config.yaml
n_layer: 8
d_model: 128
n_experts: 192
experts_per_token: 8
d_expert: 32
d_shared_expert: 0
activation: "reglu"
moe_layers: [1, 2, 3, 4, 5, 6, 7]
router_score: "sigmoid"
normalize_top_k: true
routed_scale: 1.0
balance_loss: 0.000755
balance_bias: true
n_groups: 8
groups_per_token: 2
init_std_router: 0.0131
lr_router: 0.000346
vocab_size: 2048
norm: "rmsnorm"
norm_eps: 1e-06
tie_embeddings: false
optimizer: "soap_variant"
lr: 0.0101
beta1: 0.95
beta2: 0.98
batch_tokens: 131072
seq_len: 256
train_tokens: 710000000
steps: 5417
dataset: "wikipedia_en"
Below are experts of layer 2 (counted from 0) of a mixture-of-experts language model. Rows are named router (the router's row for the expert), gate (a neuron's input weights, with its number), up (a neuron's input weights, with its number), down (a neuron's output weights, with its number) and show model dimensions 0-63. Each number is 200 + 30 x the weight over its row's rms, rounded and kept within 0 to 999.
Before each expert's rows: "comes after" lists some tokens at least twice as common just before its tokens as in all text. This comes from a sample of Wikipedia text that the model never trained on. Tokens count by the router's weight.

# expert 15
comes after: "\n", ".", "==", "===", "=", "\n  "
router,181,183,227,224,206,245,269,176,205,182,198,197,177,198,180,261,160,173,198,188,183,212,235,250,183,184,192,211,198,155,188,144,253,228,195,176,174,191,229,219,213,195,199,181,171,237,193,222,256,174,232,174,220,160,172,183,231,199,169,210,192,187,178,149
gate8,249,200,216,248,180,241,199,212,206,169,222,189,190,186,198,156,212,236,175,196,162,196,170,234,203,128,163,142,187,196,199,167,157,236,222,144,226,204,170,213,246,159,248,162,222,271,150,218,160,192,230,198,172,207,178,204,204,184,156,188,229,172,224,200
up8,188,181,166,262,181,175,161,162,183,227,171,172,217,229,216,244,172,259,164,131,149,202,173,188,243,185,244,132,181,237,213,221,194,204,186,197,206,230,214,226,208,188,207,175,167,183,213,206,219,202,133,220,183,163,167,223,138,145,200,134,153,221,191,233
down8,159,228,249,198,183,235,244,227,204,202,195,169,212,203,192,202,215,206,196,182,213,116,137,192,206,196,203,165,188,99,202,183,205,206,223,163,183,174,189,227,159,208,155,247,204,144,207,196,216,161,155,236,248,176,186,198,237,178,183,215,193,205,206,203
gate9,158,150,190,195,179,153,231,192,232,189,201,173,216,171,199,271,272,239,153,137,183,145,189,206,212,246,167,229,170,214,210,186,232,214,185,179,225,181,179,220,206,162,173,226,212,136,206,192,233,200,207,215,214,180,155,249,154,161,176,218,204,184,247,184
up9,142,241,206,194,170,204,174,217,252,197,230,236,182,207,188,150,201,187,197,229,232,134,183,229,172,171,164,202,184,169,171,212,226,185,206,218,153,178,186,186,188,201,235,227,223,150,199,207,161,210,189,197,185,218,209,135,228,199,216,211,202,196,101,235
down9,221,204,216,212,232,186,227,190,212,237,218,188,215,191,192,227,173,191,173,125,195,204,195,151,179,205,221,196,203,228,221,197,259,250,203,254,254,187,181,196,195,193,224,199,189,237,210,219,207,221,149,239,198,253,201,215,142,197,192,236,138,225,191,166
gate10,211,212,159,161,214,212,196,177,187,277,248,207,186,154,173,255,185,231,256,247,175,177,227,206,165,188,187,203,176,246,160,238,237,241,193,199,196,152,198,186,174,148,146,176,201,240,218,195,221,189,172,216,253,164,157,253,196,181,167,201,214,221,188,199
up10,215,199,222,231,190,197,145,221,214,233,152,190,235,209,193,168,226,206,156,174,146,210,158,170,205,229,243,188,192,200,170,185,201,200,235,219,181,246,156,216,244,232,261,183,261,171,181,189,171,165,172,192,144,229,201,208,167,162,199,249,215,211,198,219
down10,183,240,206,181,181,212,204,185,150,189,157,176,189,161,194,173,235,187,172,223,181,181,235,178,216,193,154,224,201,256,198,246,206,153,188,265,194,192,217,202,183,217,210,181,211,181,209,135,122,208,158,234,136,219,171,199,113,175,220,169,252,226,155,198
gate11,190,224,198,217,184,173,174,149,230,165,167,191,163,215,215,206,188,163,211,210,203,245,205,217,209,137,201,162,196,221,189,190,199,207,155,183,232,226,195,196,172,162,206,158,232,229,216,203,206,138,266,216,209,278,197,213,246,189,206,233,244,177,169,217
up11,175,196,240,219,190,192,184,179,224,210,214,183,177,149,216,244,201,219,179,217,193,217,180,187,264,221,171,229,148,197,194,228,230,225,130,194,167,167,213,222,190,217,195,210,138,197,200,238,155,217,175,214,137,204,230,197,260,224,187,174,165,227,201,168
down11,254,214,196,130,210,215,199,151,224,224,173,190,230,203,203,239,216,172,239,192,191,198,153,261,162,188,190,206,183,195,218,248,231,229,198,197,203,185,181,154,180,210,184,243,190,163,180,206,190,178,220,146,287,194,188,220,181,182,211,217,188,222,169,206
gate12,205,219,203,223,214,233,278,194,169,192,159,187,234,224,150,196,189,179,171,230,149,201,169,194,170,234,197,131,221,182,175,183,177,184,201,222,172,169,223,238,205,227,187,265,193,223,214,235,267,252,183,237,257,232,183,187,202,131,237,239,186,223,176,201
up12,172,271,160,228,198,198,250,176,207,201,170,223,218,254,157,188,225,240,215,232,186,204,205,191,232,194,228,180,222,189,209,178,235,242,167,193,203,253,221,203,239,205,127,190,180,213,186,167,200,222,155,237,239,211,239,179,214,236,235,234,191,170,197,183
down12,235,210,244,153,253,205,249,181,206,209,233,233,154,195,217,238,195,166,219,177,234,202,164,196,132,166,250,217,204,228,270,177,222,191,173,210,226,206,156,189,188,225,232,209,152,233,215,208,183,218,232,220,226,261,175,110,202,224,206,196,213,187,202,203
gate13,190,194,197,249,170,211,204,180,154,264,254,250,235,199,217,167,182,192,202,248,188,261,159,200,214,238,183,146,155,253,180,155,221,213,166,175,164,212,215,173,218,223,142,201,201,205,221,197,184,180,227,254,226,204,205,201,256,210,171,178,242,143,242,193
up13,251,229,213,208,169,163,217,176,172,160,176,148,201,238,146,243,233,211,164,168,198,149,252,144,178,168,230,208,181,201,218,188,207,186,227,207,153,175,169,248,225,196,193,202,201,159,222,192,222,237,151,158,161,212,240,250,176,174,189,172,178,154,168,200
down13,132,189,189,241,187,214,152,197,166,244,230,194,187,220,180,124,216,176,242,189,222,212,174,168,236,173,227,151,134,234,215,191,211,182,191,200,194,218,185,251,230,215,193,244,135,190,181,153,207,183,189,167,170,226,216,186,239,284,224,230,196,202,240,176
gate14,148,181,191,217,189,251,226,232,170,175,209,193,186,241,140,197,200,230,204,262,245,248,227,175,146,209,212,195,216,209,176,174,202,185,182,203,178,221,209,220,206,155,217,172,183,247,228,230,190,197,237,184,244,178,190,259,183,164,164,168,180,183,228,139
up14,191,208,213,188,203,187,203,176,277,217,173,214,175,182,195,144,214,183,215,225,160,151,187,172,195,194,196,224,170,237,172,238,189,238,180,166,205,193,193,201,200,207,165,197,191,123,165,165,216,200,244,212,126,208,221,155,195,238,241,224,168,247,160,246
down14,152,202,150,209,191,182,167,207,246,191,299,226,179,213,143,238,185,205,222,253,193,202,205,187,207,259,199,177,183,160,209,210,223,191,223,196,190,252,190,186,214,209,149,196,198,188,224,173,171,212,211,197,212,176,191,216,220,126,207,255,151,188,201,179
gate15,158,191,208,165,224,201,198,222,194,185,133,163,166,209,195,233,164,197,172,186,274,199,154,218,175,269,213,216,193,160,227,116,279,188,262,166,181,192,202,150,193,210,202,172,181,173,177,166,243,236,196,199,165,206,185,199,183,181,194,199,219,184,223,183
up15,188,212,206,186,234,193,216,230,206,201,199,213,164,145,179,190,190,201,204,195,271,205,205,218,203,219,193,231,167,104,216,194,224,202,170,149,183,184,248,160,179,189,215,213,133,224,219,215,229,259,253,187,159,211,175,235,233,228,203,226,200,205,204,272
down15,189,195,187,171,204,202,215,141,203,231,172,212,226,197,234,194,225,171,222,239,139,197,218,206,123,171,206,199,188,199,204,240,146,218,199,252,210,136,170,235,198,244,196,178,183,180,219,228,159,217,187,199,229,185,267,187,177,221,257,178,234,204,173,238
gate16,178,230,211,187,198,192,230,165,225,214,224,181,202,204,143,150,221,174,228,166,203,267,216,208,201,245,189,170,131,184,185,163,185,246,207,228,163,165,188,239,263,255,209,186,172,171,198,154,141,148,234,173,152,215,195,222,208,232,217,177,177,203,230,207
up16,195,216,175,184,185,184,213,211,208,204,196,156,191,210,239,204,217,155,231,159,197,159,214,177,194,211,233,171,153,180,158,231,226,181,197,169,174,181,231,168,181,194,132,230,231,225,254,169,176,225,182,247,254,162,207,142,200,220,174,186,160,170,225,189
down16,237,217,188,227,192,211,232,197,175,178,219,174,222,193,267,204,273,190,178,201,156,172,180,224,174,196,165,209,184,203,184,240,231,260,198,258,191,161,186,202,205,234,169,179,166,249,144,148,205,189,223,279,150,239,224,157,171,251,180,231,196,198,244,221
gate17,178,202,143,217,235,311,214,206,137,201,180,201,238,193,223,215,194,178,221,172,238,187,202,213,192,178,239,195,213,222,177,241,232,164,213,244,193,171,208,218,119,233,208,209,204,235,175,170,265,216,173,168,168,184,188,204,236,235,208,186,248,225,182,232
up17,148,244,212,159,188,104,215,169,239,170,207,159,182,226,153,201,230,162,169,244,200,186,162,158,154,216,187,191,183,210,177,209,180,231,162,176,214,174,223,192,246,232,222,208,187,170,241,210,149,184,157,263,179,174,237,190,185,186,210,215,151,164,178,138
down17,206,219,196,118,181,204,221,225,152,205,187,190,220,241,196,186,233,238,200,257,192,234,188,180,163,212,196,230,188,199,184,198,208,261,201,214,188,212,250,194,157,249,217,220,157,167,196,212,176,231,178,187,209,248,198,158,204,204,223,162,209,191,184,220
gate18,170,190,171,195,262,205,249,157,138,181,205,152,218,217,184,148,128,136,252,220,158,228,188,234,193,176,162,208,203,189,179,213,254,212,220,202,182,159,184,241,215,231,204,193,194,216,152,212,175,232,178,205,207,192,201,211,207,209,191,218,251,221,153,167
up18,201,179,251,180,181,244,172,242,129,171,260,131,240,160,163,192,185,243,216,218,214,241,139,217,236,187,219,263,215,120,210,217,163,281,217,217,193,232,218,214,206,157,232,219,176,203,172,278,205,247,216,210,209,150,166,221,178,204,228,150,224,200,240,192
down18,212,251,227,169,179,232,146,218,206,215,150,155,198,202,162,187,228,189,190,133,249,245,191,218,220,155,197,202,176,186,240,193,223,226,177,164,250,258,232,187,155,179,219,219,201,191,202,217,191,181,141,209,259,229,203,282,183,208,214,200,172,195,186,187

# expert 72
comes after: "| ", ", ", "- ", "the ", ": ", "a "
router,239,199,214,284,229,236,205,187,214,182,227,223,208,150,225,206,169,181,228,184,204,134,173,217,178,224,198,171,233,187,211,218,278,228,197,172,264,230,211,206,222,222,216,203,208,164,203,172,249,201,231,204,177,242,225,217,214,198,216,210,200,161,150,158
gate7,236,237,172,202,165,217,151,235,171,205,209,211,244,160,202,257,231,229,251,242,218,155,233,191,153,211,153,164,178,194,191,229,177,190,181,225,345,206,183,211,175,212,195,211,244,233,192,199,186,232,216,178,213,148,247,196,210,183,213,184,282,167,153,194
up7,174,162,197,148,216,176,245,206,202,218,216,195,176,199,211,181,219,237,261,219,184,203,191,145,217,253,156,224,257,171,227,208,132,184,150,224,216,186,219,190,172,205,212,235,219,201,166,220,244,204,157,208,187,140,237,229,232,183,122,208,193,192,163,177
down7,218,232,206,134,213,178,208,179,219,177,196,230,187,231,222,175,132,194,166,201,186,200,179,247,145,193,217,222,259,207,230,212,233,155,253,167,186,196,236,166,192,190,225,197,195,239,218,198,188,194,140,225,220,163,234,158,176,191,142,211,213,161,216,207
gate8,258,161,274,240,206,218,203,215,206,255,205,193,243,190,257,193,162,169,142,215,181,211,166,221,194,165,126,187,213,214,186,193,214,208,242,179,207,270,168,219,198,221,238,190,201,225,208,229,201,191,170,247,200,208,180,157,213,189,187,247,207,178,135,210
up8,140,144,170,225,203,193,154,192,243,202,205,198,209,182,194,220,164,213,191,181,251,139,231,138,227,214,224,169,151,199,183,199,168,208,162,217,208,164,236,244,228,199,212,194,234,162,190,203,202,206,233,170,219,194,237,140,221,160,189,169,222,199,194,213
down8,171,182,228,153,198,211,191,158,209,208,203,182,205,237,203,188,206,204,226,113,143,220,198,216,218,177,198,191,182,134,174,199,228,193,213,234,242,201,244,150,181,215,198,192,156,228,201,167,236,226,131,172,225,221,181,193,269,213,177,209,191,183,225,182
gate9,239,217,222,269,200,240,200,187,166,211,228,235,203,116,240,218,164,213,209,143,190,148,162,154,202,224,234,169,241,180,195,260,188,230,214,177,244,244,202,231,194,186,192,161,184,156,209,207,216,173,232,253,178,202,185,167,163,230,238,225,171,178,210,194
up9,201,223,222,227,210,186,181,168,197,205,258,195,195,219,183,182,177,267,223,191,146,178,207,220,239,213,172,223,220,181,189,214,184,187,174,173,262,157,266,152,208,218,231,228,178,185,180,182,140,210,160,225,166,216,212,158,277,185,172,224,206,133,130,196
down9,226,203,205,198,213,219,192,160,230,198,178,188,206,175,184,242,202,112,168,214,159,204,186,187,233,152,210,217,270,157,190,195,207,239,244,238,165,169,188,166,131,167,238,158,186,214,178,206,198,237,164,176,179,185,253,240,201,210,210,206,200,233,212,164
gate10,168,214,138,211,228,221,217,189,206,156,198,204,235,178,192,219,214,200,221,169,197,151,170,194,215,255,275,166,190,211,217,162,227,221,207,167,214,209,209,217,170,190,174,171,207,203,140,232,281,153,151,241,164,231,209,193,199,159,212,239,223,233,189,216
up10,194,185,208,229,220,233,207,224,222,283,198,126,186,222,197,165,184,184,158,199,237,154,174,178,152,204,153,172,211,270,198,210,256,227,209,201,216,213,203,186,216,242,185,209,189,173,156,214,156,212,209,243,200,189,192,181,139,201,184,180,200,155,204,274
down10,200,186,181,154,245,169,183,189,171,233,207,192,183,194,165,258,237,222,154,232,168,219,196,183,170,159,133,217,172,260,241,196,234,179,200,219,176,204,245,173,145,213,250,202,192,183,209,210,191,186,171,184,165,183,136,185,224,203,189,177,168,251,209,193
gate11,201,203,199,221,242,172,157,240,223,193,187,219,231,142,206,297,211,177,223,197,176,189,170,195,190,132,235,181,149,185,209,199,219,171,258,197,216,166,229,260,162,171,161,192,257,206,200,207,186,175,178,244,173,208,252,171,217,222,218,225,191,203,182,229
up11,184,214,144,226,155,186,187,197,184,175,145,169,203,201,169,169,215,241,156,168,216,190,182,221,257,199,158,214,209,208,218,196,241,231,166,173,151,146,179,229,219,252,171,178,158,182,140,207,197,177,181,160,191,247,159,203,174,220,226,151,183,223,156,176
down11,194,182,192,172,217,237,225,126,192,208,187,218,201,226,158,180,221,148,215,211,210,164,208,203,167,213,209,199,139,190,179,223,208,217,162,194,183,211,194,125,203,202,162,192,236,189,173,170,184,220,200,204,216,188,187,167,185,139,193,240,222,209,224,186
gate12,238,154,237,174,159,200,183,205,153,197,231,195,196,191,172,226,224,169,206,241,198,120,172,136,162,196,212,184,193,216,194,165,194,199,217,203,194,193,199,255,176,174,161,208,177,225,195,169,257,187,227,149,220,222,235,263,208,127,245,225,192,171,154,193
up12,188,168,153,158,147,190,200,166,199,219,180,190,210,230,105,197,185,187,196,232,193,111,165,189,176,190,202,163,244,239,181,163,244,199,233,187,180,283,189,168,172,185,147,206,184,234,216,219,229,221,174,230,236,273,202,191,210,208,231,229,169,138,173,206
down12,225,213,193,232,188,189,157,154,233,216,205,199,240,230,195,235,196,189,168,147,183,213,174,197,237,235,204,189,173,175,217,204,147,188,203,190,202,231,146,166,174,211,214,217,224,170,167,214,150,190,186,175,183,212,207,167,245,255,281,231,172,201,163,266
gate13,156,202,194,250,237,215,193,227,219,164,234,202,228,174,210,189,225,87,192,217,197,194,181,217,217,199,220,168,224,240,186,219,156,180,183,184,241,186,191,212,239,209,198,173,148,156,166,232,203,151,246,234,218,209,215,216,193,208,216,168,229,220,195,177
up13,224,244,199,212,179,230,170,244,230,158,198,152,188,159,184,182,240,182,165,141,257,184,196,121,189,190,160,252,225,204,184,233,174,204,190,139,175,192,220,272,241,205,210,174,185,185,210,225,175,255,193,237,199,179,219,231,220,211,196,185,189,177,195,244
down13,217,136,246,182,182,233,167,221,178,207,193,242,146,169,184,208,205,200,220,135,130,202,176,198,226,180,189,168,221,230,222,189,206,193,187,222,176,208,134,230,174,161,170,215,210,174,190,171,171,246,181,172,196,187,265,225,237,195,171,165,197,185,231,204
gate14,214,205,236,156,206,199,248,230,242,163,196,205,197,224,164,187,213,235,236,173,228,174,138,195,222,226,183,162,165,169,194,128,233,230,239,205,203,215,218,215,219,219,182,233,195,222,208,160,209,222,248,207,188,169,186,190,210,182,233,132,175,182,165,151
up14,168,184,174,228,231,233,208,193,260,182,207,210,163,201,238,167,201,202,171,211,207,219,183,147,179,186,192,186,170,201,174,168,203,189,178,201,263,180,195,151,200,185,153,166,197,200,183,160,197,228,264,203,149,251,180,193,218,185,220,222,186,186,217,206
down14,223,199,182,217,242,230,237,204,267,210,224,203,169,211,212,211,175,149,173,260,241,256,191,194,257,150,178,222,98,171,198,229,239,244,200,200,186,250,212,199,218,188,194,247,172,237,200,206,215,202,251,215,253,117,200,207,204,205,199,170,199,162,194,219
gate15,160,191,188,197,211,223,214,210,198,181,191,200,189,182,184,262,201,204,153,212,223,207,172,237,241,212,202,252,214,142,220,174,259,194,227,197,169,222,228,170,217,197,145,149,152,158,160,214,210,179,166,238,201,169,215,114,193,223,177,215,215,206,210,184
up15,175,183,161,165,188,203,259,229,165,199,220,221,170,113,216,191,214,187,182,228,226,209,185,193,238,186,227,275,202,142,243,213,257,193,217,213,228,207,240,132,198,170,170,219,148,212,172,248,213,233,212,183,178,236,187,221,219,234,212,182,226,228,192,184
down15,219,206,217,119,234,226,204,206,197,164,199,214,149,216,170,234,211,175,188,222,210,153,194,174,151,227,202,241,186,269,183,242,212,228,236,170,187,182,178,218,179,184,229,183,166,235,206,146,140,165,184,181,224,208,249,141,189,210,210,165,216,232,212,222
gate16,226,240,208,208,190,197,242,148,160,153,216,220,216,216,158,190,177,156,225,175,197,204,181,217,211,218,213,227,161,183,226,167,204,158,200,207,209,161,176,249,271,172,248,206,175,186,245,178,216,188,248,211,203,264,257,220,196,206,252,184,181,173,167,243
up16,192,110,209,190,225,195,222,228,196,233,199,205,237,223,193,202,256,186,238,170,202,196,212,227,198,195,154,211,207,200,199,191,187,209,168,203,178,226,219,185,126,174,175,189,190,174,144,199,181,189,166,209,234,208,153,211,195,215,141,183,227,206,221,174
down16,208,185,163,223,258,192,235,238,163,155,204,189,153,183,235,229,178,255,227,177,190,198,170,233,156,200,186,209,260,250,205,210,206,228,226,204,206,234,189,205,137,186,166,187,173,183,236,207,224,207,243,255,209,230,230,205,183,200,185,169,225,203,233,171
gate17,177,203,235,167,227,221,223,163,206,172,201,168,234,220,173,203,217,185,219,225,187,209,231,207,136,168,214,241,181,215,208,219,209,180,185,213,172,222,188,195,176,228,179,215,164,192,232,202,225,233,180,210,194,227,176,174,170,206,234,214,221,204,196,190
up17,230,238,177,179,178,175,180,224,211,225,173,159,197,227,167,218,275,222,214,164,170,185,172,157,205,219,182,152,238,176,179,177,183,196,211,220,193,193,217,192,184,226,218,213,228,223,223,221,161,166,202,189,219,188,220,236,263,222,169,155,153,169,206,189
down17,142,161,231,179,225,201,282,180,231,239,179,151,175,222,160,178,251,214,187,226,184,182,218,201,190,149,221,188,177,206,215,160,195,241,232,211,188,224,203,162,125,200,258,215,198,216,223,235,180,222,239,205,200,198,220,210,210,183,218,204,226,174,227,236

# expert 167
comes after: ".", "==", "===", ")", ", ", "s"
router,178,212,208,220,258,187,186,217,212,195,224,197,202,238,199,257,225,180,215,206,151,170,206,171,219,169,177,171,231,151,245,157,259,210,214,209,184,184,209,228,181,219,208,194,175,194,177,205,231,184,204,183,214,210,178,159,251,163,231,234,208,177,209,170
gate1,223,201,246,172,175,190,177,181,185,212,242,225,152,158,201,237,201,157,243,145,211,154,174,258,248,182,181,231,186,163,200,198,239,186,205,248,190,184,191,169,141,153,186,149,203,205,205,136,251,181,178,241,218,182,184,189,229,181,156,163,177,174,222,175
up1,270,197,227,179,170,230,210,235,208,204,197,217,216,187,222,219,239,199,232,190,234,170,158,229,141,205,186,242,186,209,153,188,270,205,185,214,205,248,168,152,158,177,168,157,198,202,250,239,241,216,219,214,217,144,209,204,212,181,234,217,170,133,195,225
down1,214,186,151,174,189,200,179,236,186,260,204,227,204,183,238,198,181,215,206,172,227,222,205,137,185,210,209,236,210,248,244,209,241,276,200,217,214,194,180,166,238,214,175,169,162,154,195,275,215,249,181,211,207,244,174,187,186,209,200,206,234,186,260,208
gate2,195,147,210,239,230,202,246,184,170,233,218,179,213,204,161,197,199,175,188,184,184,212,196,231,196,148,237,188,190,206,209,227,160,164,175,210,250,206,210,231,177,229,241,213,160,194,226,233,181,215,212,223,163,221,213,209,235,131,219,182,210,174,209,178
up2,212,255,130,190,179,205,161,155,200,207,155,232,211,218,206,197,220,196,213,208,216,190,240,219,160,263,202,202,170,178,221,206,198,224,224,181,178,208,200,135,208,147,173,175,209,239,180,135,181,157,200,214,232,220,251,209,146,251,132,190,226,237,213,177
down2,206,215,161,120,209,206,231,170,210,160,186,189,216,254,230,177,222,207,148,150,209,184,245,173,234,206,206,199,157,147,207,170,212,185,221,230,195,168,208,190,209,205,199,189,119,161,192,191,196,181,190,234,239,206,168,198,171,182,194,134,171,139,192,207
gate3,175,235,189,208,195,161,178,197,188,198,237,165,181,192,235,196,243,219,217,239,199,163,197,127,176,176,179,207,209,162,222,193,222,204,180,222,188,215,232,232,223,229,234,199,204,166,174,182,201,242,204,242,220,230,206,175,251,259,178,122,236,219,201,164
up3,192,236,227,212,193,202,260,166,224,164,206,179,226,224,147,230,183,219,220,189,191,213,225,213,212,164,174,174,194,216,172,148,171,197,249,212,192,270,209,216,233,225,191,181,213,201,237,259,248,205,166,234,251,172,161,189,235,203,246,189,203,217,227,172
down3,183,233,262,189,210,223,152,162,232,207,166,242,203,173,130,220,166,231,208,211,183,207,168,236,203,168,179,231,212,171,200,198,194,180,157,230,244,190,224,191,212,210,219,193,182,240,213,171,229,191,237,188,163,173,226,185,252,166,195,216,208,152,235,181
gate4,140,193,215,257,169,209,159,195,200,180,207,190,175,177,176,237,250,201,176,220,177,192,218,212,230,175,158,183,181,249,220,220,194,257,180,205,179,207,218,200,202,245,158,232,202,208,193,191,182,178,197,257,193,162,135,146,228,154,191,185,222,193,157,208
up4,235,190,181,142,150,178,199,229,201,191,182,224,219,202,236,160,174,228,212,158,235,230,192,248,212,194,230,175,212,155,203,163,196,175,228,219,213,242,169,259,153,185,189,215,211,204,188,246,231,260,239,199,238,245,236,227,217,256,156,167,229,190,245,212
down4,193,200,202,241,268,178,156,265,243,170,248,185,194,166,191,232,202,206,164,226,219,196,235,212,224,220,199,167,207,225,276,209,189,178,172,185,203,204,224,189,202,222,167,188,161,221,155,219,209,184,222,248,199,194,232,273,194,163,191,240,175,151,271,247
gate5,211,207,179,215,241,244,127,246,183,198,186,213,218,253,227,214,227,176,218,191,201,200,180,199,234,225,231,187,182,235,163,243,198,217,230,178,242,185,183,184,212,204,223,177,147,244,200,187,222,167,238,208,238,158,227,226,194,186,150,193,214,201,189,232
up5,176,208,246,182,248,147,164,221,228,150,184,207,159,233,159,196,267,226,191,237,190,231,177,244,208,225,238,160,173,258,227,181,184,179,213,177,217,226,234,203,116,193,190,188,165,284,191,162,209,212,257,229,232,170,185,184,215,248,193,196,204,141,199,136
down5,280,169,181,198,214,260,203,192,187,209,229,167,255,192,190,241,214,252,133,161,242,190,176,174,183,225,170,183,154,209,194,268,198,180,196,154,204,227,193,182,194,175,224,160,179,183,161,217,236,190,184,221,204,179,220,198,204,207,167,183,218,213,160,248
gate6,174,221,234,186,220,182,234,228,204,210,226,189,196,174,212,272,184,228,231,199,231,164,174,229,218,167,213,210,227,143,216,162,236,242,231,207,169,175,182,210,216,223,225,181,216,223,161,256,214,226,177,166,164,189,258,207,238,152,191,260,200,193,172,184
up6,190,180,184,206,201,180,178,250,177,228,208,205,218,207,178,184,221,221,228,229,194,152,215,169,219,241,217,237,272,260,177,180,222,131,248,200,240,207,233,195,166,181,215,194,189,216,221,221,218,222,200,146,236,188,175,242,163,168,190,174,180,177,194,230
down6,179,172,214,175,182,186,172,208,223,169,170,197,184,265,176,244,243,148,236,192,228,243,259,236,185,189,184,206,248,212,203,153,169,202,175,203,213,171,147,195,199,262,167,155,192,179,254,165,213,197,222,249,224,182,179,226,237,209,211,204,167,183,197,201
gate7,165,217,137,161,201,202,175,242,199,218,187,197,184,189,210,272,235,240,229,261,199,207,157,196,226,246,213,230,192,204,221,231,243,283,239,239,227,204,198,193,190,176,183,197,240,226,170,242,231,158,209,226,218,265,212,188,233,219,175,232,200,192,237,235
up7,161,135,163,174,158,223,236,238,157,224,186,260,193,226,212,199,199,171,225,133,177,223,228,200,233,218,223,156,226,169,226,175,193,191,173,245,261,203,239,140,175,171,172,187,188,215,207,197,207,149,181,252,166,213,188,233,207,191,199,222,191,190,190,204
down7,192,223,215,172,224,168,213,175,203,137,234,197,175,200,228,181,147,136,170,233,160,171,185,241,139,178,172,165,197,211,168,144,207,168,208,147,213,258,193,189,157,200,232,280,182,227,176,228,187,198,158,216,188,173,269,214,232,241,172,187,221,163,192,201
gate8,231,197,228,231,223,210,183,193,228,155,230,148,214,153,200,148,237,212,195,184,153,213,180,239,171,130,116,160,190,206,212,175,193,205,204,146,248,241,179,226,186,175,179,191,188,174,139,187,210,205,205,197,155,195,211,202,191,213,202,247,235,214,192,216
up8,184,198,152,240,225,220,160,197,198,220,210,224,279,181,226,249,212,247,146,187,185,163,170,175,240,189,186,159,203,228,213,232,169,196,181,249,227,243,207,236,221,205,236,175,215,182,216,244,221,188,173,178,220,132,227,249,204,221,255,178,186,215,223,217
down8,227,197,196,213,200,243,203,245,206,185,235,209,209,213,169,197,204,162,210,229,228,222,179,199,162,170,206,212,216,190,197,219,221,203,218,201,185,207,206,204,196,212,196,211,179,195,186,204,282,212,152,208,232,236,264,198,217,187,244,199,171,196,215,229
gate9,152,182,203,194,214,210,210,186,240,179,195,168,136,178,165,213,239,169,197,203,171,171,135,176,154,204,140,177,213,144,178,207,188,169,207,197,167,160,154,233,263,165,181,172,191,194,114,236,203,181,186,239,221,194,211,234,173,171,185,234,199,213,217,181
up9,164,205,223,190,180,292,198,185,213,199,276,201,222,178,188,186,203,266,204,263,214,207,209,204,220,121,188,228,153,132,181,197,226,191,152,214,204,174,197,173,178,214,175,288,144,173,133,208,170,191,210,251,173,251,193,194,257,155,216,179,204,199,188,189
down9,238,241,196,232,241,225,201,202,172,247,265,233,130,190,192,156,217,201,146,207,174,147,179,162,253,190,193,122,186,161,174,197,217,165,187,203,200,206,181,231,183,172,231,192,191,213,165,202,241,225,160,204,147,188,198,280,216,159,209,159,175,216,211,182
gate10,170,161,127,179,267,201,149,187,239,186,235,246,211,211,163,200,191,201,250,179,153,217,224,185,145,204,150,149,232,220,217,176,230,223,210,150,206,192,187,275,166,181,160,201,215,204,185,191,193,164,141,191,197,234,197,166,221,177,179,220,233,206,182,212
up10,297,230,208,176,202,201,207,199,197,214,180,217,215,237,178,190,196,196,146,235,177,184,174,206,227,226,265,193,169,169,208,161,187,246,212,211,218,217,156,199,287,227,234,207,179,176,196,243,189,259,168,169,166,252,198,199,146,139,196,230,276,205,214,174
down10,254,225,165,214,198,188,172,200,185,225,129,167,136,227,182,162,203,205,173,221,195,210,175,150,149,208,191,177,215,257,191,220,236,205,200,265,259,206,204,168,216,195,180,217,206,215,193,196,168,186,139,214,169,238,176,214,172,211,187,147,181,261,175,210
gate11,177,213,227,230,203,168,176,260,182,191,191,189,163,229,238,219,216,158,204,208,184,186,264,179,214,152,200,187,197,195,218,204,164,235,207,207,213,177,146,208,244,188,210,200,228,223,223,190,251,133,213,182,196,256,201,165,229,146,227,227,178,142,237,166
up11,225,227,175,258,201,180,177,212,177,171,214,183,190,187,200,203,169,217,196,198,162,242,199,207,201,212,123,219,210,173,198,183,226,175,179,211,201,214,192,227,190,208,181,239,188,190,198,214,168,224,170,139,159,191,209,244,174,215,152,195,177,285,190,186
down11,232,192,184,241,221,229,225,169,190,236,198,203,270,256,202,229,212,226,193,164,163,158,220,177,183,157,169,176,151,181,175,259,231,207,188,217,212,171,191,162,169,180,186,255,209,177,180,203,195,199,180,164,197,162,229,201,203,167,222,160,172,243,225,168